python train.py --experts_per_token=2 --d_expert=80 --lr_router=0.000709 --head_dim=64 --vocab_size=16384 --norm_eps=1e-05 --init_std_qkv=0.0248 --init_std_o=0.00529 --optimizer="ademamix" --lr=0.000268 --beta1=0.9 --lr_head=0.00288 --decay_fraction=1.0 --seq_len=1024 --dataset="wikipedia_en"
Below are experts of layer 8 (counted from 0) of a mixture-of-experts language model. Rows are named router (the router's row for the expert), gate (a neuron's input weights, with its number), up (a neuron's input weights, with its number), down (a neuron's output weights, with its number) and show model dimensions 240-319. Each number is 500 + 40 x the weight over its row's rms, rounded and kept within 0 to 999. Numbers have three digits each.
Before each expert's rows: a language model's description of what the expert responds to. This comes from a sample of Wikipedia text that the model never trained on.

# expert 32
What it handles: Paragraph breaks after headings or sentence ends, such as after ===Club===; also heading words like See also, Early life, Career, Plot.
router:467462473530499516496542447514533522523443468473480504484539591616544481529516486491498520524493531521495490444558514445487434435512527526513566544534470513537484537521450496514523579533495419469495501455474512517484516474490447487575516446
gate0:513507435496462462570482507548517503498548457435533539464487519528521515460481524449435487430510510489538519489475469477482479525532501513481491422511524569490362523444428499503503578538558599479590482597518505534515523574528518484439530497
up0:458536463498449550451464484486538459479408499510504522486541439438455471544433516506536423499524532512538505584553579492542465528564504468485460519505475430499506526483537426523442475534471484475548528500500526482569441463523477458465510493
down0:513495514426472510449436492519460507455502475472547478496545482566583523614495492452472463519491457491500445558461492455519477526474509448505434497491465519512484534484488529477510496456515579507555494514547533518502513474498542460484475492
gate1:505411528505518434463522492541522440510496490510483539533471461518529462499508559515428551466496451508516482498497447556497512506497512529541511516463521605483558557549483477515428473496530463503491513538466465518451492416466470505561490550
up1:483475553508501468454556490475511531483620548495428537452469561503561547485442496585467419510537527505502441497452471501512531437548459543594515547558506624512540544490521501484428477513557504486553516554495505522531502517559539526524488511
down1:508533408495482526469515513392539508468498454474461489505492495467454519444406523533476509438454526507548539552480471475464472556434465545482549459406528487496532491433441504543468520553540481463500476415502537566408591563504541551502507432
gate2:448476479492482479477526497452465466470497521520504459492485511536491494487566519480464437512512442474565513533457565490517521461502525551460486518533488541544493493483530493524579524483528448482501540409431543540525517566485530436462536502
up2:559495525573519515540474514568543484513490548615509484545533464484472524492490485496558514524434532518430572484502511432494435507487475448505500527482530391554470521527494504533472464550398454520504529543575495415470530407539494549522520530
down2:533386441545558588546454443469538505557475568452489571502542467508514486494442495503468464499473464480441530476484491516481516572468535553587514516524509521458478515473495531553571488495470465472577517532509471471523524553465497476514571518
gate3:472536538422543495467463444504501536531570518511473622485539442473543542447410537514495462433484558478521488571477508424484525483432499561505553426530484431520501515524495498486490498512577486473473523522561423545489474476465415492524474456
up3:455607553490427556518538443521484514469487464527425533437420518509493518506530485467487470503562477481529483485426516530484484498498533497484514511522491496485477527436568522462501518475495488538484498507489473617557458467549486517508429493
down3:487517513454500499504498457473506448426536435468521433574458512524494583465528515489509538485504544472483518418429550487534509434495524467465434463505479499457509486407532477457494436495511505454541466509523483518437517445487507508454433504

# expert 56
What it handles: Final pieces of country, state and foreign names, such as States, York, Turkey, Minnesota, Japan, ak in Büyükakçay; also W in coordinates.
router:524521444476478503507591535540484517505478563518555445528500556507542431489491525456481498590499517517458519477511540469483454498512469502509492561542457525541535501506517554528541461514479475434544542477521527475521501458471410546546458472
gate0:448483478554507519580482597440445489505516459488483557491476514539494486525525590451494559515488456494526524487513457488515469431503487525550470448498476423519521450531441511453563543503498498441519558462453474426502516455497426468465536513
up0:460540437557510462511535541488508499556558540533445478518475503481544553528500487531491436483558452543608524547444533464456466442479500463536494491458482493583488458460490486518481434498402500488512445520503558563529524488518484499495495520
down0:498497500486476479446478485451502469519535533555462430430414457532441513516500497481466512524508500530504484502526539515496433594443583487522560447523512459492420454536505503479540546513500592491513472547520507546525471506482495470527511498
gate1:462430429487406505471451481499579489440467504460492466536563468525479484520402413499529485581444462519417417462530445522550474475478416464571517526520509444510479484491575488485476437557500458526527440528545522494495512479495422545477530561
up1:555555492592529510520509505507501522471504492479464499528525505500548502497519580580556590471577495492496461554493530554532492490525491530488454504476493503510521519573517421477476538562495597529554447558498566478495467488483472469595454518
down1:472514454514534427544540488435511465462533516527464439444443537520536476516438497568533520442438508548467524536481415514543485493449503582421515540487563476519485551510422482541496506548564503456535503483473421445598486490463469518498521452
gate2:477488544423472454487524451535490584490487488575514504538472432502557493483491526558515586527473535469486441469433479515512518524493488495483454508540508532487438515477452491537511492511491450491506519473513483416454520508481459542438454529
up2:448489515545482506498508512515500448506532500525500517576582515538432498567551505494492511441561523521482488519510370471471489496507488514519538554595539464500512472465547469445500422484504535518450519503571558540612532531461499534477552486
down2:394503494451470518544615538463533499503532536437529575491600493439527488482561509398493477449457490475540525518546537467571501458550518428501509511498455485468551515469502519524449527531423571470515470516480456547548480468501503549505486499
gate3:532566524492504505581497490567521540478492481425520479452447489572530584466530519485503491591553506526505457447518450503486504487538493488466438417498508445511560476558493528586516471499484459470550460466476494498541452536488497448458422521
up3:447431493518511497513566488534445519439463448515499480501471467441541451498562531439483488461527543512505485453496571478511404429444505529478460501492526461559502487526488418533524534547487449514524533514509519498473493535494553464460476458
down3:408465469499518501459591596524452531516467501511514504521494532522438479495486533506440493494445439470479490514497537474572528471502466465493440522529537569518641514518500460504455496486504560547483482428513514488492449436549500500480461483

# expert 15
What it handles: The preposition of after nouns, e.g. sack of the season, plus have, has, had before been, and slashes in and/or.
router:514470459480500461478518519487532571568467479526520472495544498498529521449518519509498495527464553513511530509496569490468451443490475473515537522484460550539513600458501519516540459537493440481566460484476520529489568472520454546538465508
gate0:560508523483473494525517484545560542430420564482497400516540528578435544546540570553539522552486509523420493515420482522431517465482498548479431550482557419503499491418546508521590441446593517589525399509455483494557505439492524491466452565
up0:522602511535477526548495453470460529511545502510513525498503508502474486460441462457547452518462504408485484634461482520577505478427502515501564445484484502558531460458529486562533508420430397507514467520391513498472487545499451464532465497
down0:471566575479468420534423458474470543517514493521482454505529461501433507498488538564441507491503554563511479522516430436390550509484491502452478490477532485487526511450498481464496569470508503513484528483447522505510552536548473476494561436
gate1:479510501586501484511452530485509434498493534524571491501518484516476492496584421471495462479472508468458477490427559489537509456487507381505484510563563439469533501462436496480451447497461442490502413463461515411478508457540530483471521530
up1:515504548478422537492501472512563441383486480529457533491469515498524517471513531522496413569440495473610541527517524430476563495550427530483463539583481511519454544486579433552504491523495457529575439462521571456434476447542499525427538458
down1:545563490506529518496521479510548465513516571446549433502441525517541448455492459503543451441482480496496486516427542464443496547557584533469488505476423574519456415488480504437503471456520555542505463499457477462531508480516549538540543473
gate2:518503539506473442472570487443586527508485488486490476458438448439445560546539446483510544481598396533513491548532518573489523473503499485556516495483588507570524444482404530499523496497512513459454475538464467475512522444580480530410404584
up2:499514468457432498457500500464560505510544483522521546526491452503478517562482442457527480462506499513455470474546417523524532516476529477511480486499615472428509475519522502561465457475458479459508497555494511490467513493541465575483442600
down2:524588519514501489532438483506514471504552536496511550522518445463502532585443461450575550525574484449505409546470478491569530474518471481494510467501557483499535524404437514508569506501467526554499577543506444449564460534448486518539479474
gate3:501578546511505507498498508420391560483500511477514559506480471467454459503562520478531467472483534464443469481498511552475517515470538483463617442504536488581464549453525469526501516530454513513471573539566580515491514504454480508483476497
up3:518465592486539479509527525516489502487521539498495540453511485538450483488424540489458492519506478495477463431527478505496508529474577457516493506569473545589535536504461562531484553491517517453472442441526523478524458537508534498512553569
down3:516564542468486443512572481508439497529489451465515487484554550547505508579474468487436525493494508507496515567498527522460535460458465448518547524496525490441414573492443562533556552488518510527504470480499492444448492498476534521432482457

# expert 17
What it handles: Conjunctions and linking words between list items or clauses, mainly and, also or, but, including, although, especially.
router:510517456462441493511506477592488537469457550506499442522514489524547526513499467431485522494494586561437528469482553515483404452524503493542555522497494537552537529512483587545581503502470484448528528456433503520490530465469448559528406516
gate0:449461482480498495455547502518426515531490511468449531489453503452539450432488482477492497499514448509430458472494523479537555459485484531568463467489469451487460603480439553503499511514571561473493526522480457489505523502518527478542509540
up0:555518489546504465462464553518500453494537512500451535449466508448461519492569469511573513500537465553543498512524480394483484462558535450510487473521483504483478501461562564513474459487528520493423507529505465532538452452479538515568522433
down0:541624506543476561444541498493429555484522477420456505418484510458513518505522537508418494473501446514429507554585515510477490526510458451509480513487488494499527541482531513571521542458522486522529525457523444482507530495477529480517510536
gate1:466556483539537467586469506497526525450475444545589423474485537508558421483494559528560563519440489509494539497559537473412513514473438473499476450513506398468487497553518497539457500516484398489567511399460555514554506503513455567482480492
up1:526432575528475553508530497529481406510536537438461482610508505425497523561588524534490553495517523522540488496476541504526439580487464419556542485544523423546495528512453456534637514504473568532449472559485440480494455448535534436547514552
down1:478530477524508501415461498520544453504511555491478519563539490500576488526459518515515568539507440511537505527439497537574494461526571439438502482494486525584495461439489442493466462597513552486486480532522520482530517506571500522439427495
gate2:507500463499503441508494534502506487510531445536515470447413465452497453541562529537489513518460487576438435481502444579424481434576496480475506500551447531476493572522461475441497460505483555534519529433461466477492425577536492517559488493
up2:518493493561552537521491475533486403492537480457559534491493554565466542456514454502516409411466412441634574497559484514552529544502519532497505547498480484541544459515528521530485527521485470483553513470533481457484515444517535559432587469
down2:446493467460494484500450547465496462571516515509529511526454457572507497479510518486495473489526505468594496508558539442455548426464456591436393446459528523488575465524480468487483549527461539507541532519493564487464493512471512487495485490
gate3:504499458474550470509529494521449483452519477567570435519587546507521568456389517626530477461549524607462464415510484582500450479551525483496451534531436521453550492490502521470537509521499483456529493478525494519455419484508539550511478467
up3:520562429507588453482524433504467494498523516514437519545451513517503555545413477530469511513552543561479571461481448533604530471628499418452503464478488544482540517484461539452586457466511530470421452512473528491507461459485505564507483478
down3:492508550519508578513523538482439574583529518449445468512544508489547504499506472515488489440555506516528570526501564438511443524546486500481519488529521450524549439503495506438454504486474491537486426511455445539504503494568522524499527467

# expert 27
What it handles: Commas separating names in cast or author lists, commas after appositive phrases, and the words called, named and between.
router:450487451523469489492542500596548533522524545510520486504549520520544495456539484465482526522466506522475511470523535527503435478525499501457501556509479518502490527517496517461500589548494469400536508426482533549520523447504457485493447502
gate0:500454501529546563568529504475448563525441523452533522471561510534483516444554485508533503513527468441491534540487565488409426501478499485421529547519543511565546531465595554478502461525507446517559559467507530529435499473433546434573514433
up0:543502490563593518581488486536522486475464537457492545419539481478553515515576506454472469468549516432538530409542517568548468492486489473466532487565475465495448541454518514536495521482497506433508515514545530481502481460536544531537492470
down0:502585485505556488456375495539444462471542533483488407473531487457566440530596452461486526554470433441458411538478533544453500472429525464597493557478510483475552532531496498550464383571491455498544489466521467491495457502569513478461444540
gate1:582433479570537518433477494501499461557470505452401529462511482482521545496517497495577450557516511503529488501427499504537465473497481525508425521489502502515501471482522490445476569518510516493537446561514509607515547488487541499464503516
up1:441510461433471425542531480517522495538517497502536489549485442476566470481518509474570538440511409593527497511543480485456524502475570473542500517540496525508477533500486498498524564431498555546503495494518459482510501526504561490545470536
down1:500512461485517544468478507515468429547522481541461457417481538513467477510528507454521543567457487468466518553460557485491532512428578540484439522533512523497503456479487582499475556526556484416437542555501518501531537483461589497485483504
gate2:470420546480492486508495471514535578508564457476518522464445499522471552419478553490477512540529460514594596448528428492549517478509481555455513538494550533583530485526473462478537523543546443516563490499433475452516471527488428494480403452
up2:487466448527471458556491507505473563406498478497432441395521553533519539544447503553499564532482531497578505414512468441481540545446522556473453548475493543481449492464378471505542437480473539554476499427562460451531516512528494489576496509
down2:466494474493530529522491465512533433490474472494520446509466497544417509420478494523447502504409566581519481502533484567551556499482495577445461516569545515445463512532510512550528502533560526486471487555491512470490485494493464479465433472
gate3:450509447498399506502446492577534435478494550442522537584506480511413452537513521487503485523559547484455500508529554538531501545463496519445504508489539539508559502534537497572485524542480521523533464512485511529567499463416436536437534538
up3:490429515514539474516471469522481482395546482463458454454469457561490482500496427497569503424485522454494501511497555510527455462504498483571434529508548497584495524530535485521481541479508516464520475516439523483553464467543538523461466518
down3:448439487481524562487492525442455506450536535525464534521556503496477543494489455501485460419490455565500539492459456515512450457524519490508455478453516474476439485466424516561543491446512508495544578464538511506420546501467527575498495568

# expert 26
What it handles: Opening parentheses after a name or term, before an acronym or birth year, such as (FIPS) or (born 1983); also = and _{ in formulas.
router:503482404445482468474541471519546492548446521505523484525511520538519532416516542487471504600440546521472559424526503466503470442519416561540536549510440464543566516519461471577535495525458495438506532502493502500421473428520435546581495495
gate0:487560508483502577494558503550523511508463453508495448479533506491498489515456474510447483513493460522473529495544493534515505567551502532566582487539453420480504581455438448504474509539525539482520557544543504478506602463463505501461530455
up0:537436535456544595472524579528434488504562509505448500500534489499547421469538491495460461525483471519503501443455467435496514552472450514475516509489482500522468477525461570513564438457568494447502527459491484506473535504541457594463507457
down0:509475503486560465537527455494509422468436456508562509511526472459530466471581524518474499549562579388474511468516464463464454488516459421474535582487487503493481512534504543440482451471417538519509485466497483517504503527488535482482470472
gate1:486427485521500482532566477560475491541505453510485580510488556481514506442559516474489495523464488532550439510464554499513548535482421461512473459468476497502458535487548473573488362391555493427442520524451491458536414483445475522495504527
up1:547459537532454480465541563528451486499489479545462543472465505501441562476580530547502496524530514499470517499475459517479505472538444505459499536494437515574524543434410459524454571548492500470510466497468541509479439494449492506485483464
down1:508521475414471450490634458516495520414503448473427475501473440461530521520502472514534476444463505543535509521527501511484551530484482482507529427436542494366484510550534530495521514480533468504499483500468542530486540524477486503553585488
gate2:512490596474482515545416424525578578553543474528462524463445520434427471534502484512492470501528508471486566523547483435475496508527522538582512542522501459464472540493437597410485505468466498474507510507507549553555616490530473516485442473
up2:475570477510461453521565506493537455530471529595607421560469445547592506496468485475528505446496470459486447498538509521477470470439525470511556549442465517479509498483469480590495438567531548505483563518478526536477488504513489524574508536
down2:466545504515533531503559439546516543591493558479474491515528454444552450486487452542455503521507465526520559434464513470515506458541462459532516542438453513426560566603494498579541510484550527498543480454513480602408560439535512532475434487
gate3:480520569537408436572438462541538463550497519518463448502527541559454501419493486426543442470505567492448530440548544526524487516461493468490507531500563406444543522479520524506535558575485484494494525467466550491443536442576423464489499431
up3:501518494491494443579429446558522518549409457442522532413509465493406540436540511438591467435526565544464534475511564478441479507538475486560442496483584565487545482501529500464476413468447431549438430499508479468460510513494489558559514533
down3:483469542553496505475488549590442445487503525553564499511481476479490520471523520461528505573497496486455439444485506530529518391496483506518463500519503460528572461533458463489507489493537485532456554491548411451521516472513437530541434574

# expert 58
What it handles: Final pieces completing nouns in names and titles, such as -ology, -ations, -ts, Stadium, Creek, Alli-ance, before commas or periods.
router:509488482474473489504543453525532540545460553481506468501531526512542471463563551504516511580519515497469560450540511471450482463516451494517557542538506504516527534538461549530556535533437496429515505469547511488462538479455438538547468546
gate0:506473511522533503537522467578447514566482582461495482504492495424472456458496499492499502539441453529573497487501461452492477459580520515575460585560520439504547427512542484486551555483517471524503469529482454532487533418541523571580556537
up0:521501476384545546575483541491538509486499481543442501545552525508536480459554429512514515479483527505486554451455454450506570456542521457551448469472486531496533500473532493464487478507460462511455576519485489548511517520512577559511522500
down0:484518471574502479477533561478472463487482554483508556569536471474519466542507487454380453501519445546466503521482494534553574519497482560555550462461480478484478611565507487521509490459421471525568479520527483497459494488550455489518513500
gate1:502503501494516504427492510510523501435520513446421541499520496522483536538542516454510495472469539564462464579506566442518465540504476515508496468551538502478461486558523425530493497485530490493510505458538492447519510430523534496580478577
up1:487491507516509491500523545446489473469499548504488493518585506482491449488483566532508491496573503509402506542499491501581515484504453468496542544475459521552503525439441530500502491478572474475483564551473481502516517521461517436454553529
down1:535517499489461481595559392511502642525483497477525577499477492475455505534422521451407526474481446553488535522496448477498506471470522539447475550472489444489519545485515465460516497404514456530561436532516519472567552518485509535464566491
gate2:455518472502542450514506533492496528483515517432557488520501518518490439527464496518448485425463525454501509473510523527562423461484469467493477537481519557452482418431521591516479533507537582497496518552482513534430471505544429526491499548
up2:508506469471518553490445522511572402471472470437517527500429411548497504487462574446500398489449464496499482533476460462572507542464516444501454512367545488510486499531484511483456482483473549474489522527504510474509563561545483563487522487
down2:484492498557597470516481559427420556528517531496452542575557559476502520499399530532488505512554433539474429475501602505505543561538444553458515531478529532535512442510481492503530508482510440506470500510533465528491478589505522469492518527
gate3:496467462498439511468394509478517526556540523452465484492512479541453439473491504504572482497488497472527560499488488509478579435542457489489489528495541488553555434486474466512527573413536518475483447465539498539488542524556400509528559577
up3:438515461535531505544586465577501429532483520546449481535495478463509528552464524521506487480482453518489471529413436517520578489538513485513555505511464546539500565543431498538489502540503506448480454519529533505555513492456506454459496461
down3:500456574463433540389578528446508512534526488480486515530464484487544567482536497491522407520505454434564524475469493533489494435489498496483499507517554501489536525471529501488507474566495519542458526498501494512504492454492507510501473528

# expert 59
What it handles: Prepositions like with, of, by, through, against after nouns or verbs, and line breaks ending table rows or lists.
router:510550458490503434508622475542487517525483553487541488508487573542526486462511536458416571508491539508530495434487546507447460466509478545508500498504448515562556498498491515516510492488448518448535513483488533525475464419433482530537414482
gate0:509456493498477461482535548507490502527485547484645510532535530523532519437530585480497480530439441453468453404621462550456478505489490451482445514564484453463571493485410455502492542487491539492471531548519524500495461521483516488521429522
up0:467493454491541528541499424578484498515490424499497511592534463465484488510509474500508512449514577473530512501513494396420504446450530496551574453530493578495500539540517515486496497534508463489462455504524506497452495456499448534501521472
down0:507498467483580444475504435471609469538542510468397474519566541484569445510511432483447469509543465537474510507490523523587466529485481505560519506627510543474471570551517507460441500451436477476511490456525496457469504437538522500519481453
gate1:488578475524449507471513397458420561540478501439522535471561454538543528545492533478448536522527539418505435532462483577494544466553479446496570552511549476558506492472476486498579502418505472512503475484557539460471480538407528561582563496
up1:500531500472508580506500542483501498483498484481494494450555462543549541563507401518503495557540538514556394514502536480595535557419462476483535472534500458531450470511552488538458481492476504543501484415473569480494512434480497425468520536
down1:458547443484522544512508577400451520552506532543523528532574445486474528556447557484508506550458522527472510569498475495530468509489495497494455433591539486539495479502514463527465496454499509466475524471517516440489517506533507450522558537
gate2:510529546485516498430444571536473505446503435492547494419431494459512491432575513474529478527466480517520560499492449464543541553483499463466519513422467483461507490402467557503483551504465483507506497429452484506498464535470551558519501519
up2:506547529491518508483477534514503545503514428403510568500509464507452452464452501422551460472504473486461469454511487618517511499495534472480481506495463470505492462460473487479513485478508464489443522507527472468534512446495441502463536540
down2:607499461531523496537602559481493471448500500481505569563538485449525513508535505520495465575506573478459532542545462473475506505496442468415521480436461458499547448509448497493549438485543526514462512494487497505540520549518511433426460522
gate3:466527559454502509433569497487462430466520521551506464523500516448469525510538506441455490501602548501485505462475499498488484497489541523525501484468532502490491542533458485479476492541517462510496514444489459555510491455528498466545496510
up3:494511484550543457531465551488558572510530402499556465545480543530479540562494479480496512449461454454631609536518468499514486491471528511473498483506567492517455531529406513535527501513430536436483504461475509505550530546486489538503566420
down3:493486501488505566486533466508562537529479555437524492496516544521573447538488497540563517528452534525509444479503532518496517529571421462474409489497472501538481509496531559506511480535522527483527477468478478544513578581477534548477477508

# expert 46
What it handles: Prepositions such as at, to, from, for, during beginning a phrase, plus the 200 prefix of years in dates.
router:485477529475480471504526455541567511520445516486529480493510552468549548502516501454482525585421574500447531477515508502462494447531492547513527520613546477549454509545459583519518506493534428478582537444478542534504449494473436509521486515
gate0:522520464483542602555509511513448524422525543477544477506550453491462484442570434495555491532543503403531493536494471520547443493526471485535540553466518460453483545468574498518519495497466565538556513483478478467486492521499571500522521472
up0:553456529460524483410476552577572425558442505465518454513500517507469490417505518435481507465494477499445527498488514558528485470462447487529533535480482454496523464513450475502530499534564488492438509628431436514494460511530520468532463524
down0:480477510447485513471436533433557482519452545473467567466467426550541542550567464534493500565458525477472487454524538526536492571499529549504510431450528453504525488504495504568529514451487491533514572476501484497486478516530470508477618472
gate1:479430519522456458435504482538521516521556604459443412569514487442438520555554492535517622490452548501499561492514495489518513521491556516521471531481494479485507492470455507472427477493550492493492493504501485461499470533445525507473491531
up1:484531481484503466539543500487518416564446414529442532562525538515482471507452510465538565473519494576512534531559595554524481528538517559613484516524516495525465500438526470497489484531493538536497508505511551520483541481586425453533484572
down1:496479532443480490453485519574510433502549427471586509480496498411479467614505499492508449506536413452438479526515445571564467459474485516506485475513488491500514481469474541517482522472539439517495489521517496470529508536476561514497447501
gate2:535478520475516494544442420552507500537448484552496499481503465487502510466518457510497585427457487504453502491526451447470530492465491513541508529516552473495473578532523489509580499520402497504547501494490521544515450486475480510527537429
up2:565535472538474540505529495499462520435502541395522507427544521445413515486544457591518451510506490450492468476503520512485490478527515570498537478482504481479558539456491509494535415432475493483477528521507517477496582506535463514440564438
down2:500473502520491577391464498565475415384478557491511466543549503491478493518478493466454548552447545493510498485495517442589524522469482476517537504497495490604528504455483516526499619543490471471461470491504409552526517471491472489360484485
gate3:580443534476492502470485432555493452468484536489492559464521513493574501565468501538518497517474558513492440465507468514490535572446470512464499454555490472510466444484530532488570512471594577504579499470500484499522400524549478497504516500
up3:631494446450490585411547500451469488447444528452505463492487482477547576459535504421522491423475436458458492388455470536510507372489500530517488519472561447477515503472485520540505468478498534543422519475436570598604507437503485507389569495
down3:499596489455519501487558518530484508521550496451505488478557503512488489456489496470461544536494574486525544531454526419537448509608488437474574565544481538521446548470523442530524536584440518521503468476518529548510466510498486489556505444

# expert 47
What it handles: Word pieces inside transliterated South Asian, East Asian and Arabic personal and place names, such as Kh, Bh, Zh, Raj, Shah.
router:518521454504481460522510494496497512545447537514554513526532541502532484502593535414489525520460515502498566517529600482513443470533478485473501516500449526535492586509487531596491511562458459459538483477541517578490481463434513569531468548
gate0:543507459506411489572404475561558558482495477520542492461580504515496450534500481487488500502568540446544516518504499579522458444396461501557571505462516497511534454538575497541534516451410553435538483446502509570561518609553539520474514468
up0:522496464393506482427517492485512469596515575512482451509498471521521550449517511555546511525489586573469480486502551502412496514509515522560506524587487531535480523537462523421399556486587495540481487426430489406487526460459496543529491514
down0:489550464524522597546487490466531458567494477511633420540484503494518569473496480526457472549512514480490444469467490479564464531485489467492531533529544560490523483499531491481519504428418382488457526545509496495563543499495533508552475425
gate1:521574521424536559551501490512540495468464475486426516513520528463480487466529484594482434514520503500503494509500521521461485504417545498470504575551530438523454529448500430479528552484439496551487441438587526465573489481540446553461436520
up1:584470502479555465448535568463483505509493559484461534511534510555531518467581495430487450466490472413464483489490467468525492512542427502493502512489360557530564542527531486459412523643566490484432537535506449457377588472451513491495517499
down1:506460478457513523473514486487516490469457520538528465482513485470492501487482497457507433498506554561516524443507561487530450494560527528483477509540475569510529465441407519547508534481557505475526488536539425462557501500470535520508527561
gate2:534439503521623513486446516471564518527510488440484481501455514439427463539524483506531509504433482508557515518469534464523487514526552494500555454505478484492515495549521632475553487566508465530568412485524478481588437493495428492452570546
up2:542475554489487487535466490599530505540476401425506459524506463538456478575488488547480497537508504524432503550433500508462527540501493495450508517529507454530444536523403479551474467532470445522496570501527496544431499524548444486528499441
down2:473436540474521462446532456504476533530510526565496471547561557516525497436506544427504537492480453427449462529548528469540576423500494482454589523519504449529514545500483525514554484483551518505458510578480533553484515525634472519491499531
gate3:537528514452475493538535533496566499450524509430484548469498496482481493492537535505514518477547471433487534451518488535472532497576562452499508494508432526584478481478483496466491507495505432547437499479529536506506496504491513531540495547
up3:523504594449494480509427509499487501435518488426507531438494514531515540513563521466512527464516421435495415430516548546507535507522545484542505440532410498529453560503574503512434497468517463410555483489491431484478504481495526550453519455
down3:548551532572459491522423489536475445536477384505549529518407534496517440503512446512459507477464462450557529542489490481450492506473494452504445448531510514481550534501478484509446503460567578513490499525486456526501514572530618482508509496

# expert 45
What it handles: First pieces of foreign place and personal names, often Slavic, Spanish or Japanese, e.g. Plzeň, Bilbao, Kazuhiko, Bukovina.
router:464521449441475471466582528567541498505467502507523470518573519523501491511535487488457516584457548499453554502501542465463470474553465548502596485523495578518538513514464536513543542485435458465560504441461521496502573410457516506531492494
gate0:546542496532445497497518468430504487474483474559509555494504459544442509492516515579430524486495486481465556497519497493505568440523483437606606498523509480456468522472531581502445502539493507480528546498544530483468476518435472493497428521
up0:476418557515551534539524460516508467482499489509528440518575457513506516488609456463464526531547513515455542521558569408552534478508514434503449481532592526475520516491491539511533541548453482476482468490479477574534500469502496521464493472
down0:551455493532624499481560517488520538468531519548481486501547483459490506517520530455525434500574470489416549421457517486548418548476472432507487459474409556527485569490444477499524490425562509493542457506489493492503468455507482551468492525
gate1:361459512508531511536467550441553535553503548555532476493473476535479547503478466540511487516517485493489536455519519512573489481456486483470492476548499572503575509571523463548537507547515439395579502478515496570516530467464540614528548447
up1:414430496580483496483543506531543505523494513558500492482487435450462482481395473531499444494481477499409502483466491539545500475451539532525558491567543503515548548521488472537536442566511477474506529440530448487527448451476555505511533500
down1:493468544507466418482500499510510471521536482481487493450413503479503462497489504558536487528457493444532495572489457489525501546489490461493417450517523503442584519492478473529463492451464595497468553512447495421547487488474500461547515480
gate2:467468559491553473541514586465565428512536548489496557493473568491488433447506506511518504553503492517487532510472501468476510480554506466544539494456411530563504482479425555489519476470386526508547534473446500495568478438471516530470453493
up2:485538444569468479457566457528463550583490499491468463562500577570472481521466481455519462544498497501533449460544429525493548478495559550532573499502520533538524459563479435494441528453506530466472536462462472485462481497483477518513512503
down2:539487528456496471464494502496462563467414512518485497486461582531532535552420494502486472418494484521512501444476462486552419491433474484510505496478406486379503512445525511499555535541489474545444577487501528491447439516445554509460534506
gate3:470563445539477482499462441529489476381504441462425454449556438513472479526541513476516564541463529573500496509452557559514510562441451488530438424487507472557580454505512558505515503532533554489511497458516515517529563514502452490450527489
up3:435448533587488443484472544521536484574513483467495568547538514477504558436515530480507485529427477456483534458493456524467468514566531485471476489494435457549468482523534515472470508574489474490528509524491488520484457534525485507502519555
down3:454508579485434464456539488405555540530565536487602511466471465512467513399604498536476588474462512554473470482443526492470498575460549499510533554545511466505503493536504477477515518518488472495462499503422463463571519481508546454534473514

# expert 43
What it handles: First pieces of English surnames and place names, such as Mor, Wood, Bald-win, Chap-lin, plus apostrophes and score dashes like 6–3.
router:504506420506484491509611470568539478500468549468530481555538553536547538454497538507452541571493513553456512521515514445501502456545492494499528515554506469538509501515466529531526532537439451443580502486531536510485594467448501541565506463
gate0:496522471561525489486495492468454562493500502515447463529529507459485447517494511466446602510494497466482510535488555516471517494464454463511560517443452496483422506448494554454523508529476420464479462475547488527511469440435558496519463436
up0:594466506500537531487488456446454485433449461545446430490444475455497548472457467421590518481481509582477501506502549510532523486518493524550490502560537548463547472487521439418530485481555455473546543474441486538490476504533450566459490457
down0:479506488480491568467495503446557515509522564478501539481517460419584449519510470546508540559402478500499549506537498571494515564551560392515480507507502400497514512461512479515482545438502483517490491530422527481550520515448488544533551562
gate1:402522472513480400532510542503521470483459531502506472573532516550536457536508565486543452521523528481487529450525516416459445467487471487462529475460558543448476442492507484428449504512490475494508482460422478480538535597435488516473546530
up1:537534448521473461448518510513497484531551489524596521426515524504544524510471514516524507538500535457558454533554519550534517547514510531505489506469435469501465491507458525548450477526514558529479446511493515486565497478467467491477497449
down1:603502531468553441542407511614515464441465481506498507523566525502471502479442501540501540533532505528498525443469452478536439494538489489534480512573472530446483501535446626428464438490546456525491492551521534576504470513501407523472504502
gate2:501555455534466538547495455525476481489502524551446508520526499483516458511517503509522613495455497491423483572523459396479499528545470464576467506476487538481543507496532469521484544525392512596525440548468480550527543472544583534412481514
up2:512439443474504494564444522522547542445506521464557485548416514499534490485502535581558523425529549567518533452517491505502469495543550521544568475469545493498519519514411529488502514508520566491560523591509469515429545534524506507457522476
down2:526511553528493504548523484454514534501457558533490463536462456538464454494500463524511502478516523494515559527508447507516572463455454573437549489519491532496540489555465484468520408504466413508482554463488559524516468466533489523480509512
gate3:522501503547520586465492497468510510481517503539555556487469532506432515494502459448521594528489542480446409505521450415513468496442408442513565461541485472523468468459461552478486528549472485522457552548452461545418540496506520471535410554
up3:534502535589474559528525483553526467502513497538542439448519546533511521466470459470480515465489536474539452518515510461565564526450434518495554539489475494436513520425456598567566455549524495541523523466521498562432540402563421529478553481
down3:534474480506447457495519599536555530494504503482529505511489519555436480566434471518458564470494494477518517540445480508580534539573487497512462467473497482527462459520509529502526538484503599579582426621564473531529552545552513469463442493